config = dict(
    n_layer=14,
    d_model=128,
    n_experts=64,
    experts_per_token=4,
    d_expert=48,
    d_shared_expert=0,
    activation='swiglu',
    moe_layers=[0, 1, 2, 3, 4, 5, 6, 7, 8, 9, 10, 11, 12, 13],
    router_score='softmax',
    normalize_top_k=False,
    routed_scale=4.0,
    balance_loss=0.0034,
    balance_bias=False,
    router_z_loss=0.001,
    router_bias=True,
    n_groups=8,
    groups_per_token=2,
    init_std_router=0.00639,
    lr_router=0.00117,
    vocab_size=8192,
    norm='rmsnorm',
    norm_eps=1e-05,
    tie_embeddings=False,
    optimizer='soap_variant',
    lr=0.00454,
    beta1=0.95,
    beta2=0.95,
    grad_clip=2.0,
    batch_tokens=65536,
    seq_len=768,
    train_tokens=398600000,
    steps=6083,
    dataset='wikipedia_en',
)
Below are experts of layer 4 (counted from 0) of a mixture-of-experts language model. Rows are named router (the router's row for the expert), gate (a neuron's input weights, with its number), up (a neuron's input weights, with its number) and show model dimensions 0-127. Each number is 500 + 40 x the weight over its row's rms, rounded and kept within 0 to 999. Numbers have three digits each.
After each expert's rows: a language model's description of what the expert responds to. This comes from a sample of Wikipedia text that the model never trained on.

# expert 9
router:462468563535507516459540593497535480577472490519505474492490486575495547529493561533502475554511482564516442502464529557604478472545522452467504479491421480476496570530523474508505547500489564510552550505460593487520543500537436558493490545563431568467510488518544574586482509573509521427576532501531489472552536471454493544478475436530482466454499489511521447474542533487498508486512
gate0:393581507537568456501515439477514565553531538557455492513503505471519465466555537525601526468560520542547489499472552490511437482503499498424477523504458449526544511453518387548438466534492517511505498474421465510484452532503543483470508507499429480500483518547465510499513494453533505484545515465575545472503514508545402504567510444528545573511519456516528503444456471523520520526430
up0:519455545461467527592463584509521451531510441459485554520446508487473516499487486472425474496496485466438450513461436521492501560449514468471526443464564492463481514567486536485529548427511498453430495488513472486513500497496467444548467516512543563460439550473482448497525514586459464454486536475513507472390524506505593508392501530591498467471464536503527444516468527467474540496490
gate1:555504523507532422455488551527520551538484528508521432519467499502505426502504493567506481507510475526498453472480490491466439473524553502520462449443509519531476559591456539457415454510427514499538523481465520517559500429478545562433445511552483475472451495448439494537457453475414512411526491577469422528465562508499538608543520559513474536508513519483466471523453530509489505468495
up1:539506552493489469477542524522497542431536498535513476510492442416534520484485519487475470519481516465503504522541483462483495429461476571460529504568500559566464475472492514484496495477525564504451599492462515503588499480458480476474388472468522502551486470570483542454457582522454538429478548500503482466598564534460482445519536568569524552504499452516470505599475483476555535527519
gate2:410466452469504547506446500481480523534514500482550504476509507443557485530529537584502481538481456443496521448544587510458495468523511540425441499499513399510475532563491537479500565509493540499523530571514478508500494477534580466530538510485493470499466531477534529502525457479539461498550469582480476523489522397468524521498382530492504537437423572499543433455525424495451495536491
up2:521559516530509382505436541546497510461452498548522487469515461476516535552496434438519520441533501487488495501529490518513504440468391496535574571458440514491512456486518340520442565478526522445503508463528441431549414534493516517477528512466532478571424535486444499523497482574516497522538514483551549460481482530470454503485489480538478521551495477512526477501483495498464509459527
It responds to: Commas, en dashes, hyphens and slashes between list items, place names, score or year ranges, e.g. Kobe, Hyogo; 1999–2000; 5–0.

# expert 13
router:495530552528460540484537519430493509533465483532487460442519454519408527487494471430523542536531388516507464454508508494530502469510570475456545487469484526454526506575521466512535500492480454543547484488496577495502489574563463579417507505632478485481499472537526527533505514559520561485579508476547479525558500451515457540485472486507546412465442508480492503443524510541431493488551
gate0:504497490450488538443477456513491535523581462488533476395509521529508488523379456482486482567521497472542513553563497502495501521418461508499556527372513470520487523477524453427462510548434469523548486550546544467488481515475542623495446554509509547490474503536455526538559442491489470438549514501481483533500451493514541507525564533500460436467452524474541512469470518510545544486473
up0:428535538539523536526500498575548495426453439545538497478487488504485527515552498496519548541471560466484477429455486529508521451569462526537456490546433519471507434514407534501457407447522520422529528449497502492515483506547546457422616508492451593529545519531502471460516513462505494510483472561528490477492431533499456522515443468455517516582547545457463483492499546471489511477514
gate1:550498515494494446486457480497483445521462551572588507512524424515432476447441475562509527436510507507503521477501520515537518503509477433494516439436454508541575495517535458546454445504528569504520450520458544549447494475613470546463477435563491498505511445522487516438573505493484542536503499440526488436503491482513457511529481530568531483531465467594501547570571523570491496465514
up1:466453554449503486529473487578468471526435550511572486477446489498450501474554476536502485503537437491417562551491443468468517513495431540511532452459531539461536517462503563455505580530554480484531480463519515475446504516502454489528471562607539483556571466560463480573582493514509557533531532484472504554488475428499490496519546516513530458598505507494436481490571483516454495492452
gate2:497531557516471557501511587388492520531534508508472486475530484498455527435547460468535509482554515461476402594600559484536483506479471508484449509586442432489562496528491548465504509403502563522464520445489539495551513550558471452540510468557430486490498457429511507499548475549547507472509458482524464504505511494537501510519507504541478575540422551477501484477539500503521534470537
up2:463526479506533525507520463534556467410525525517537560476461521547479564542516489458529547515510470511559489440491492443506521484460479540459561468480475491532474485419477505483450543577461508532464542482471488519472504451582449567521438519443468433628516509481552562487497458454519467498562464497499447454536448537539480501445493585490531487478524498435528538473586456478549465468522
It responds to: Short capital or syllable pieces inside romanized or foreign words and names, such as Toki no, Candi, Kōtei no, plus non-Latin script bytes.

# expert 49
router:520460532523478523462479516415519518520458492534503477454513437517498548473462484559523491529502463555514442496455556521572476443526531490471542458501499533409537533620497456462570559443476547508528459484517566408474528525553465511465521502550467503435466487512506516510462493557501478455523557466539513487569486466429458527445478476511576410449435472500535461482514506508494472505578
gate0:528519545482515514505551445539496506480483478480365516477501462592511557564504450497512519544508506533503461473508534527510533480498620537509466511507517465461500521471503506471517553474445565530484516443470580489376463493502466564516486546461520478489511556534503537522446495492495434454471548581546555491517411553426505492543469468560432470484472454506509507465462468520530480501553
up0:416443527543477493477481520518579526502573437544552572505470514534594533421454510481453521448472547449445533542456509452506502510441477488491527552491435532504494511508476528472497553465474473590434462467484493486498512558497497455505504460481491526524453439543508443435534515441468501496534483441493434546546476456575494565527550504517576575512550488541489469501498542461529533553485
gate1:526553398547539490460552511468450580531428455438504441431537516487515450470501510502427521531523487508501460567414471410536546551464547499471449491518471515468470524574551422573493487495507554476499461507497523449495496522470505469501542528507539433563489484554485531569505514475500525539464541525496445484535456450558481501465567497517513506457493452435531517510526450444460509429506
up1:534559485464521548539574499468440529446516533517507471523455547445505463530569515498509454579545462479510490553432537432509537525519490479429491470441472517489534499517563452507507455507500561464506469569424528474521520457465495474497480496566520428540506475538480432510497490467567472481481513522500455524540458461544535500500449469516572439385441476487474513437431412563507500456508
gate2:496428440478496442548420547535537529512474465475515508495454452501525500500505466492466578562456437509488503563545467501501452483538526512472509515562563509444526509611428561515572513441412515552513486526512529463528466512495550447464569489457490416463485507543538577555498514521542462514490514526498498477529526462481556473535500440490430488515459451451540508504562512474491447460570
up2:447542600573477533450516468488476410461446536559498508511516525452497532502499505434532449429582586517443440472461501533436524540463519491493518521513458469589501490442480493531496516557511501446478511475495444537521468458550446512488507531633540526465496520524446491524462457473465545422547483477512539469533516542497460474476479542492534579496514491519416486523446501500524508512493
It responds to: Digits inside years and table stats, e.g. 1|944, and the piece after a split, like é in époque, écologique, ideologies.

# expert 20
router:506566466542445551481527551379447494488450466520529487469503504522450506486427528528484530496580386568535485411476511506509492469508507418492566430411474530526562485514519502443536533448497569553453539469498546529526521516510490570489455570521497490475520501558538521483492495525539475468492497461516468496508567427480444513501487451515536450488471480460467514491459503448486464423505
gate1:444485518470493507470473376502466462487455389514524460498445569516541541481463506497485495495516605578564517469482500495510459445577517497500502507484531507467481512429491513535486546490553513576425453523531425462486525516510547542513466507610511502523506490518443521582551537460501467492519535538507459473541477447491545541439480479492501477548525518534421465534484546527455451534472
up1:556550568521527492437534497520518482520482423471546514519401579428519575470484513555517518529541552524550539452458525465496505541500463437560486507447489481531550471458524531515454474459456480604511431534506456503511438515433502585534495572481525515537456461453461454484546505495459555511480508474522484488494520435508520465515509498520507546446571467485529461423466469569533489552523
gate2:475498459525487461504479497464475498487505455507501495461459476461526570423540485449485471559449520585527611484499472490428426479498516477528506418458471520441543528493478522568501554459569484555479504468501438457491509496455519566490563479517487509525536475522532484456476569515548503495500532520404414420484521434486494489496501465453513515536522528474494447570468546486484482537623
up2:504488484487471459472501472507505439542508548516512479494552541485504474494463489531479481467455386422523485468517488494535555502518519530481470532548471511515539440578507496470559407479447385534443541459464481512523534487431482438507496561532505527552529470470548475560488521517491592532482452507540473464528557551454493488503460483496475438512535529534445558440543469403539454420478
gate3:441483527470502523512493464485460495530438578542509477578494455541528441435442549480532536488501475514562455460548517575475447431564457490562525469494417533554505464462460509569445512512578495517476523495464517493492505526459501499455542416514440437452490502456468486444502508533575494569479442565515490473498503508544429477515427530533403518454505526542500487508542487501444476469492
up3:535473494481547586530489455473568475446512424462552485394538529470470533514537483533454513495577505484512490459541509451525499517477480498452527543508597505430526535506518536401482482501450437505518573441500474512480454467527565459446535499497527494506515498496555542522463526548470509464560515477471473497452492484440624503504543460452478557536519448467498525429498472511514414530515
It responds to: Capitalized first pieces of proper names and title words in tables and lists, such as Co, St, Bat(angas), Palm(er), Chair(man).

# expert 18
router:480529574505475553487513509504489438565495443533544501437474441504496495509495545482567569536532484537513453465476464563534469443545544515427501492500500551505498518521513415462564518498479469524516485476481526491476489546585464501494472561591465609425470476524503517568393516513498531476522605499515472474534534497484473554464455431523512465481477521469530434474523558485472459447515
gate1:485572598541487504526455438491519537547500495529457556511575541481442522478535526556530553444559516473503509604522530545480485525522539537495518467431502460527517500553595514567448442472496492531487534439464507533498514578500566434472540480515485443482479562493474506431544465538496534473510449534483463497465595529495521485519461491487515455529456509455473444546460578502487560494469
up1:481539481501513526549564421520525558537537495532470440539502544478556479502504532543519472498536499398540516432534496541493447434486475493565485475465498498532522535586484587535444549454559471528480493460440542456507494556467480495469492483456438507511469513480477506452527513417465524477498527427538503497497511547581417432541542494520473436500444546499468509516463465525517553400457
gate2:487448541521538465484539526480487493530561452463542477510426523474545517560531531458517517491429547526470500490535489556517468497437466472459429473434457439449435518536447515458485508584552441488549526550515540497444550517590507504497590425502482541517482481555446450522474559520506495534472567517497495562472464468516488544524483486473491572506549463481451387478447511553489510501534
up2:506530490472497547510468470501518491477422568557479489483563486511486477423482476545468503511551446449524506493502542466520539505572549516512551487568525530565547467490560519547524501408474572518452537457479469448511443504424507491494443609501501471456550480400501546463534456511523517473557460461495514447529545533502528478475497496534496425508421512510510611493531515478508479498414
gate3:521520443467544478481529562565539516489429519546484500545413468565545481443463468591504459475497470575499439552509495505589468491539452554551472553507533496438453593464443556478478471493540491452519518492476478564567480447511486525490521454515479514470473496476527401461510485489474554490418505535522476461520495496550556582458492534508483426472537524518493539481506465472553539522487
up3:540490503480517490525488463490561517546530462395517519476517533456473558475528453428442507494445548475515493524502539516494535534513614472504526461441408447533507451569588493495497592505444500517504495553515499484436493537541519480473458575464507492488507511567455461447528547515436563456515526445431545516527530496454444481547465489494482565538466458548488467576474474480500503478546
It responds to: Later digits inside years and measurements, such as the final 0 in 2020, the 7 in 1997, the 8 in 1.78.

# expert 23
router:481463545517469522446527545431498452519440484561546469449453448538453557484420505457543541564502450541557488426491489513555477484512538471463523484441460470459511524577479465493514534479468452517467437456495566483507497516564490581464496509502461528433494452553528548547479486541551543469538532470564419495542513482440457547482442474505557518452488429445539464469482525452494482449520
gate0:516476556427502520501494543474496482465544471471444511500490481595600568485441518511465497568459530505529505539480474473507529487536532518515494479481511510513454555508468470478512486536436592509559531531507445533504481514528560452467468539465429470569516469536563509495506559480466520464492475545531500539434586491534513485494504461579480482498432459438607425486447562452548568495513
up0:441520524509434497509498531552460543467459486500581503575546463485480489486512514511494456442463533457485478488490543549477473446492464535490462494484483514530543504488413529420517466551491452544514562463405553505537541500469464455490517551515512531464432488543383427519484561478503511533557452548427564477456496483602498475536501455468512464514525545516436476485539547487428524484541
gate1:535502498513473527501521489398491578489471573468508490453556514517477513523489418495537546505503468548485551492461513545480490476489461453450488494494506500470471442581468470482482496534598425521550543414489537474416528474540547521515457486460465491484612447519536507483505503490517419420459531538550437550492500426519451468506482526454487490551476480490554513552406486494525542485457
up1:488538523457578520504460543509476497524423480490397552502467511546554525573485517435506480522451452535496442508472452471526575585616453490514460471485422487461467484531449445453478487460460534514502533532489503503475549512510506552472447506467493460470453514491464444516467443477568492538460555482507446470501446510421497532471480523513513535482546444469544471514513496581503502605488
gate2:517521536531504599513492466526487570464512538455512487564484528505547533446479448474503495548519453450503442501487493499596468513525506438520496501549500524511435500516500482424525497526481503531461458575507545521466542491493433474445479533566427435572514433448548411514475511514517491440471540489496477504480461571476477443524422517530524431480580507492459539548420545509456551529541
up2:508483547529501453467537471454521529403524402557490526514543602496561493501504502503523469553541551522509513511491527532496507549536540523522430503544453564505512481555535443519582501526488456472457486594481426478579498444445535492497468517473472538468508468496481482464420545499582494461505495461503513544498468514487518528529443531468583478544450491524445451591504541449466445504477
It responds to: Opening syllables of personal and place names, often foreign, such as Yu-ki, Mari-us, An-ita, Bar, Lu, Val.

# expert 36
router:536579536535399536493542520375422513494459534494521445488500481556499516418465483519469532512502393539528498465474553560508467458537497406472500389481475492517554496533558468481529529482482513537478526475493560502533521498541480567483475541530463493470526482525533496495530578506562523468509493489492468475557554436481467494480453474502493505483444464491499554529501551491475492390506
gate0:467487502478494522523505509504479479535584568472563508457509454527422437493511513463485450567485421456489509543520559490498475526547508505469550457489402509513500478423544446483496547501456491468499487499521493429494512512531530450533523449485476473454459458484495475550515447476519528462522486494427451487542551518459485555491508543479534339558424435444501482521471470518489602492499
up0:574483421518509538511466419506501509454503492495509471462582523498443492515513470517522455467478541536543441454524576477533516490468531525392479480525549503513526551534533490474446472517461412480486507487522562549577548487443513529487631460487457453493469516544498543462562494567483584435484476496495461486469478554501451450562505466447521446519426503481514494465481467530450488491502
gate1:510508531596549496434404528577503510456483517517435555496481556538521455490449539518504456567522437499494507428468548542469487531467526486497516543481516526465476527568493471467513575507503433508519481530449566451494498484487479518532496468485452527446519535470496566504472404485479517476535468462552393545530563522511466482451534492501487482548548461543529521473411522482486455603504
up1:477500509495549556494486450349535416484510419468520497485550435474522493526509504506551574503519492486508501476500468445521442496510535502419499531524558517466527414454527503492497458472487549433536462466570468461503464522609506496473499529500597459486491529508574546556479476521513513513541522523563559471448461468490455546512482509481482511469503509471534527464520475516444592445531
gate2:473419476517496525520538512509535489477587404481524452514496525517465490508477473541562545474495471501544453529504499420512494479465466494529553469479509408485525548524519458483432517491513564591457541473483418431524581484548525632515559548464550468540523560544468501476592475543539478494507526481496456529456525501499499521509496489533532498486465580525554513513467551548448488472500
up2:552514490554450457525560563503441457500538495510468547528509485528511478519565510466518481425531544555510534496451518554445470435498470541520509444434502579503449536505492473477467543422479429490505431556481503465478408576490446524443518458500501531484466482517508516454473411511505483520465503535543546470475472491463471543466526462422443516518525530443559497579459521443437529544446
It responds to: Ordinary nouns and some adjectives following the or a in running prose, such as film, work, climate, wage, problem.

# expert 53
router:485513602534426527451522558427511461537455465540532467403486447531459564493464543534536485615501446511541457453481488555570490422554519470462482440491484543453483519552465450483554583484455509502510442472558494428504529511552449506456594521527462506487449490485523556509492521514537508495554557518514460505545529460496483556465483483479531478473472498498484472476515522484491488460551
gate0:556518471520477470431424517449418503490524508570521537497537531538485459474508518465466562548484512499460471532493492545427537521567490485416393503554518555431481506455511466492511523489505499472489536524513439426537488468522464411429556463493450443524503587521494507512519529504466574534552529563401466498528516507529444498483504532486511434535483514480452532495463558468441457511498
up0:570477533568519459500491468486498554514450524529550485515543555455413536533510469523462527514497457506525454482523476518444462488509499554472462460546568588520491495396563438458505516487452477521460513437456478381570479387501515460508571496482490493514506503560478476540507474524524543508494528522486430456509518539445510497489541500544533499503539536475471596465428423486494508511514
gate1:518518557519427563439502481471460534590456446433540466525513508517387496564485443452521481520507449547436506529519507477483525479553468479489518464444529467442429508462509528508428460446442480456464504502472510518555506529492510546482518526516479587508546491501540504571490526568462486421523471492503444477422550499531503475542528520452493575484460519494465501509534491553448502421573
up1:512558562486470510464451508451500503475512541477464470545447464547468470504557504438487568474523530538532502493465548471499548524488394452536488505476516506498468483445468523491497461474386527479517544548481507543485531484426462474523542456511481493484522460496530444560477537503459550502535432558475445491512501405523487387492511505573403461539407490498500538530577470502460464516538
gate2:520498459534475453530499475477509504550532553536480468449546467474525466497549447602512487524519460505490511501487578490448480480560489494517436456525441484469559520530552484448596466538461524539518503472420521489512488526498501481445499465599529423485579428500478509545462565476528512475483444527465534492520530514496515539482549577544473497417438551500497542480404527469442577501515
up2:527543507453466490509501450438509489432503479424455442460526490477480471513529574555544507489472473464484499510548529471501386481515516507508505456557502473406527516528512476531578520436544546494469491496418562504507500472497489453484599455561535387488553445440480502509423493545566489500563517481449468473536581494502508477473500530510517451513481460520491570536485453541440484482497
It responds to: Common nouns and function words in running prose, like place, list, example, view, is, that, plus digits and parentheses.

# expert 28
router:446466522518420532508524547430471428533450453539498476474512487524482531457442572437528524524530491507526446517487534526549501489533515503438526445469476532455563501540543419496578540477444482595512502486497502484404520528516456493461438547543489519462505467529534562531495553543523505490516528422513511472506486479491474541497498476508574397475418497473506462511500598439503444461514
gate0:520478512495506483533514477484512507608505493502500432515514455466529553498473569519445418467558550469479513569479539485518499481554462546491467518487411529515476524530576546468550577538500541565518515473516569472444471515451465516522511523496504591486582574478504452488514525508548492539474567443497504492487478549567441458523421472537530433489488489478493571494535553484469506408542
up0:533429528534541436528493478466521508553518496560474498522433494406505460533450557543490451456517546466521546543531546466552527495566512514517492524560454537461517487587562527429522539500503550530545504456552543483457495529512537516460539463424523555566589513510482503446462572513578448520492546433511499545490489556538458459523463482488535424475512522510508550476515509468454465449547
gate1:524507515461475489550524507475421401480463481461429450497521534463494510460508506570484532477486568571542458504507542480555525506591406535463516540465529475575501459487542472458497503424530533467493506524531504488499417527544477447569506515581491454494501499597473498503490518483540481452518440483505549501496508424537440491492432456508537454487445490517466609573506474513508477504493
up1:499577530572499514461501507508512486496477499513499525519469446476530456518500464469524465505541536452536503542506503523549485560486515475606518484563469568488538566535462532550484503574516494546533409533508467462526466467510558551500566521476464530561512450512434490487520496430430513482458566465449478564461519591459458453448577542443454467498522463515535400465517532526445475483529
gate2:473443459480450524464504563495545532365492497561496460483487471511507466459487501446488509494541521523461481490490474510491555525495604572529530477477469562481500473445432513491454466490462489566419495424465538554481483517499558506473483533438579579409482484551490515548533466506508466509561454484494480468498469475545516464503484447456514434433475520420517513571521471460507544493455
up2:515564501596520511414470469552462497466530471500430462515511497420555567490517480531463534538549488492489500486531520526441498558510529505428494496454455552460470472491478564492436466550502580533577487470559531523502556533523487536487525500479517592509485543516586480469458506516547484435511404467593554486428508515499483419551476430499516499457483493536471535545500478503491482500530
It responds to: Field names and section words starting infobox or list lines, such as Province, Party, Location, See also, and heading markers.

# expert 1
router:395487507512489515456516547496564478505496429524501462490523489505400527499437579497531522622497514496513482500454481497582433482514520435456533449516465543444539532501487476470506530472490457530476509474516532451530488504524396524473519517499443546456489492552537514506442504519540546478541503502555465451531532478479455617468448513506536469464445472440511494470556515476464455406516
gate0:516437503567513502507567538547509459492481502487457528552527559499428540585527491519513514539476541463523509508452523495530451405481558534501544484536467505546573491510427456541557511493499402485445500542500550526453447419497498512495538497437404533506508530471444516486480516511509480529411547503501538536516575464462463482554449424535534446480559500485478550451476553506506465446501
up0:484446460554514516432554471545470516535496517517539448523508473505370475575457508511499437530576448479532508517462580456447543521533479529528476511478446489441459466503432510525491446405495576444501544512524550541518494415530481505461495554517513533502531520433500488609522496516518491488514441523441521501552460477573506482510525501536449475496486474439511508430493464516449451521535
gate1:485495470489518459467547577454496526582512570576494462511461491455448472468443562576527486462537558489519434550480505553477590485433529483524510459526401527491542491448505559535462476513403512480513504539521473462486532459549515548476531586445552541492531540481515508449483538525560523509512473493504480498492513527519530562537468553450520529442465487474579561483521506449507429528491
up1:488474518491494560530472461520522530437469417382464556490547458529504556583517453492566476513439448568502508535531449454523415503574455555512498564511591499516448531506483469462599513537577542471488469495531475517532458519482437488513447477517461490486476487479524501547486516445483479502491524527508545549557497459481431489517518508486528472531529581526467423469434501517521515462501
gate2:411469516552494486453474530440454550483546506530452499531499459489514531549509584534499495509474583497502420506538502535560445521510485540511501425455440567503494488521517523474447560567502505508491527444441474467513519447488455464508430541491481524473517547515497569484492514463489480572539488477553567527530469446387521531514513463382447519450508544558500500464428508548543495494490
up2:577502542493539516563519506536439515499506505467556517460510527489513405501474445452487486501559444508521533469455482406545540510510508458498528567557572504433483548507440426489535502480520487401435464547452540497520515519534531516483500477549525473503438522513456520490413445563508440492492550455454512506471428513555454536454566528534519528471536527462476501583582481461524496509502
It responds to: Pipe separators between cells in wiki tables of scores, climate data and election results, plus semicolons, colons and header-rule pipes.

# expert 58
router:412503531507476540453537507483533481520491396559510412499490479527492516466447562496517524577500495512555445471458515528562425471512520447426489450492453524405517525502482475455512520470500483530526515443457539480512517518529383567463515512524455544482451477546573534511457510531526533462531509500562478434546510454498451614457438455495495501443460502453505493492545512488486493483521
gate1:489523516588547498386383490509458458523562465507513447468518556485480490473505485524500452492576522462472543484448596532500440458530543512461598525480493509441471496514455472566524463491498539524535510456481498489550470509444506528483575485560561570440512516550452423500522463476471482547555490505536499518481515530509529518489469407446516469470476546486518445500513515462457502557503
up1:590520514518565531435536474502545494551465503497541519483550523500480470479455514497421535432540551446473499517501483488608463504508504558476486479598525514530462538523470523516492511493515460480512561520539545437585485542470548533503503466519453467473539464453512523505507495538465577405526451537426512467508581545445525514564450463404475464495554522497541484535494441471475476551516
gate2:558440484441526551496477539469518506481505450554489491530588427461522470446513508538551455527454501503512595517441407421488499543563508556481498489532514486523457581521501464498433518478543446507490544574503479518544500476540534496547534441516479487486510467423515481495488489449508472408533487550548511465489453443474491638465487510563486537504456507512532501495504486535515520579490
up2:576445478469480502394461577492484470482484490529477500532558463508524487483544535474504465536486509494533527462415444502500515513522556502500464525524518477539451505498518473430456509510555421510508579517433428558538469502578454500547502484526471498511428434432488545453559495518557493452541464544482530490508434476488450627471492535526453514488460525514494582517556508546503549487535
gate3:539512456494606510481499538529544445547492430495562436488518502509515512444545494433477454504487460592479473463531479519504517488445514564495487458561481488467484479479458468434498509468557568442517461490510544503520497505465495485469517508521491498545467497484427470530494564448528523397493582610591541510451469495477478484522464521504475520466513446524423442517459488544437418516524
up3:461543518484354484536488500467465540442497552482468543488483546536499506525480525553530547523506560414537549512426502472492493495524504435501516549451532484537505517528556525579491465523435475567464538490502461487484495476518499474541469459449497497471543482527580491450514442556504477590524418390411470485523502497501507538496537524533550473507490487510563557505521513467545574468477
It responds to: Pipes, semicolons and closing parentheses separating cells in sports and election tables, usually after a number or name.

# expert 26
router:435493485526423490498496511467490517540469441533500456493510485540489519507483567456548530568541478492505425498470498558538488456524484477473504470452521503496581543510584456501551509498448500570527508481508531464510517467505479506532428545486503531480459441549542568543481531513533516452519511351545507460511519466488487505464499513545586373462421487478564466488442544431514482487522
gate0:487499503480499509507447487472510518506435519533519536533505503459483501462553515470507509534471485457507497531460583500419522476529459444465468473516567511422534483626560492460523530484520441508466476460543553554515581515524489507489429514530556456566496566541533577520526523595577423579452518513525531509475492459565501516512442466534561431527510475520476537490540516517556476505562
up0:492534486480544534443436518475467529445464520510531571443467425532493502442421602441483476547454423488465488489527525507534500495539375482493521482574538406498537459543499569468482509515443497488464482529534473518438510565552509522524464595450531460542501520499471486482502468516539474570508466520511499517514536446526517500481490479473572478492540529504443502510504497407508463466565
gate1:441521441545489481560448497531505481499491414469427490496448532514510529520448551464487463615467455481470471479488546462426511432538490474474537504459576538494467539455606447502502536499428530543570559481522538413516503445466458475560492471508531539438469541517495515432474471510473524509525468398504502409493512506510513496519567533558502500519495506488533494492442497507508563498512
up1:528450605481598482471528555516465499502479535563521496494548398489579417503521516584446500464571571508463544462546495495544501495534472498563431549530444523514466477542432540463519542482548457454534496516538502516459418512520496513408526509507460512517544516479526492474534506411465502505458505538538517499506477518476457439417483477463556476515516479497529512483499464471448442511516
gate2:378545561516484461510483502492470515521544464486550523520503521483562514552468519516513497530575490485510468375488513496471456492550430462502485436506491385554466463533473519499559459505519405445487543421473487538453491513484509498588541517467468545552480419503550494531527576512516464505491546471526527433538535417545524495514482471446529526512530545461537478500492517464478478530494
up2:573489487471473431538530482425479379585432537522487571461538442560436439503519444485529489459439538543489469518489471414506547454511499593553540523499456527537483504496493477560533543554463553538465445509588553533569538505517508516490515482534482467531489541459533512470482524554461535491486506536457545546478535539467520505462526504579535538505532502476520482486495485520484561455516
It responds to: Section heading markers and infobox field labels at line starts, such as Position, Conference, Occupation, Location, the == in == Species ==.

# expert 33
router:464547532519445541486513528409524516506465494530513457455477479535475522435452487461511560499515441584519502461391521494517419423519526478450509435481520485519536494559495443527508552480501500526521494462395575467515477545513471529530482524510464527498479459517571493539452539511495506446508543487540455459555566515481409513470478429480523525456493462502572515472567562523418514490548
gate0:560519518505517481507513576453430496454447514438510517469542516536525543480377479493495447477455496559542507483457500529583484495585482504455500538541545463589483504498487495538488513478505526480564454455466552529488498582461524485500501496451466485500511522508494492522499618438482508547484444466590484452590558510485511463488513543486563482490462504544593464499504536498428517473541
up0:467474484456468495527475447486484483564505526514587492460523517564522529496544445505394468492446446460452498532522512505502527548520601471470470536595504515527504477529522504509530480479454462494428468463562511498412474389546473543437473541568552468492489530496503518502538544465499564551507513495437540530495484502485553497413500527484522510507560450561481552514481471464437418483528
gate1:508481461496533515448515513441435577448481483496454459463473535564498475486486543461540563419525417603502522479468528513473460470493572504440446463445555488559484493525506468561489508511535463501464477426447491484489435549463545488558516534519496495493434468501490488511487541521503492484423480516537533478570509567427407449539470436459444475481510496496581492531575498533480503470489
up1:464497441502497510427507460419462485442488502516441472452509526534480451449524527481529526449495430574484550484463515495478472504459569431448455512467546505533483466516476481540487454546540485514411493486477501442516405556500498492554526553520500504450472466460513469493505526507453488466438482517529532496557520551407405494512463431435409498476546480488564560508524487596487526491513
gate2:475511492535432507504537450573509549544523566578527454548410472475499537458500437470509487530504465508526494445561488464456480501485527400549557447577479480492513413483523447589468522476478559523466503539532519481452446435515563512537488486504498482482505470523519517511465557524527441398440495576511510495510538464487482466457475481501490428615486504494554471529506496512487526498535
up2:521428509540493514538499518411460468478482388485509509464637571515505536439514545507529487445460453494533472483529513507501527478425511568420486494514525439545517519491546546492616502534557498448482478472429491492594535504493418480533502518452539484521567503446467543549519507487523532553549507470539516439511517463478493536527483536498518548483478501503527519536548473474488443494458
It responds to: Nouns for creative works and organizations after the or a, e.g. film, album, record, book, song, project, station.

# expert 8
router:498558485550440477469541500492525436575435425505569454469513452552480530446478559509545535490524501554497464508450474517550518492511545482435500390529462505472502539519545416441545538448442536526516461487489506470517497514570417477453483520551436493495437470527521544529472569506518595485563520461500482469524508478431476547478476482536462491434490454498493509468537557464470439507515
gate0:547482422525524472446480443547518538602469507524544448523483494513485431533564509499545415469545485499534487459481538524484533467546560542481491441505475541495541484484464512491532554519530581494575500541508480506471501540466480570448480554524523444449494407494475471539453551487477559470509533534441530582503530547455494448489430475484508557447529454512457485560565531515472497425531
up0:446484536466505532527555532435492440409576555522489498536530508472550550417431519546569579590505494493506555436512517478548497481515436473544519553485566539470498534503512501530480506488486412548427538503457485522486490487509503468490471481501508556500547529425550536483482434543460431553479467469530463450531499479560501449477513481532575498507444547530574464498466545467491472473488
gate1:602528530581526472503489503488506469555466505514569483475452473540549428463486573389479498513432421465480442526512540493490536563556467561558493509547463534539487562501532396468541534526462547502513527556475538458584460499509481517524564542554440465482447435547495523474488508445511546491524456471481514506531507530509497476522491576494458487499475492459535567488480509473515462482543
up1:442477502430489517521483535518458551464576489520464475519538486452489570526514371515511487441543567566509547498511465533480457437456538522396480541462488472433476477495501524521513476451550475463450440412472474509433577519563487439470468486443542537586533551450492508525497535518469454468529497483510446529500449504445525543471550491442505486502496527531502484512504513518441523540450
gate2:528525446488507528482504521468522487493496539462546511563463502514548469476474529484520495438509453449511535462536500475469509557502450468384565495556489477531531512581531422497452524490478534566453505460471499490524512496494472442477469546538374511574518495531520546477461560483478554501545476530459499459476531493484533492495514558515426521445553528455492542615483500512445385537457
up2:447541526525490548492532489458466521460532482530495529478517581508474471496469527509466559463544525503526490482442463411522516463418450493586523492482590497454540510512503504518482456473544491537529498466460523577432460507440492520528447427518537537504486569563486609490526499516491487440496432485526523424447441544522437544563548471538463483503513540508428547451554519501495484464434
It responds to: Head nouns ending proper names of organizations and places, such as Football League, University, United States, Historic Places, often before commas or table bars.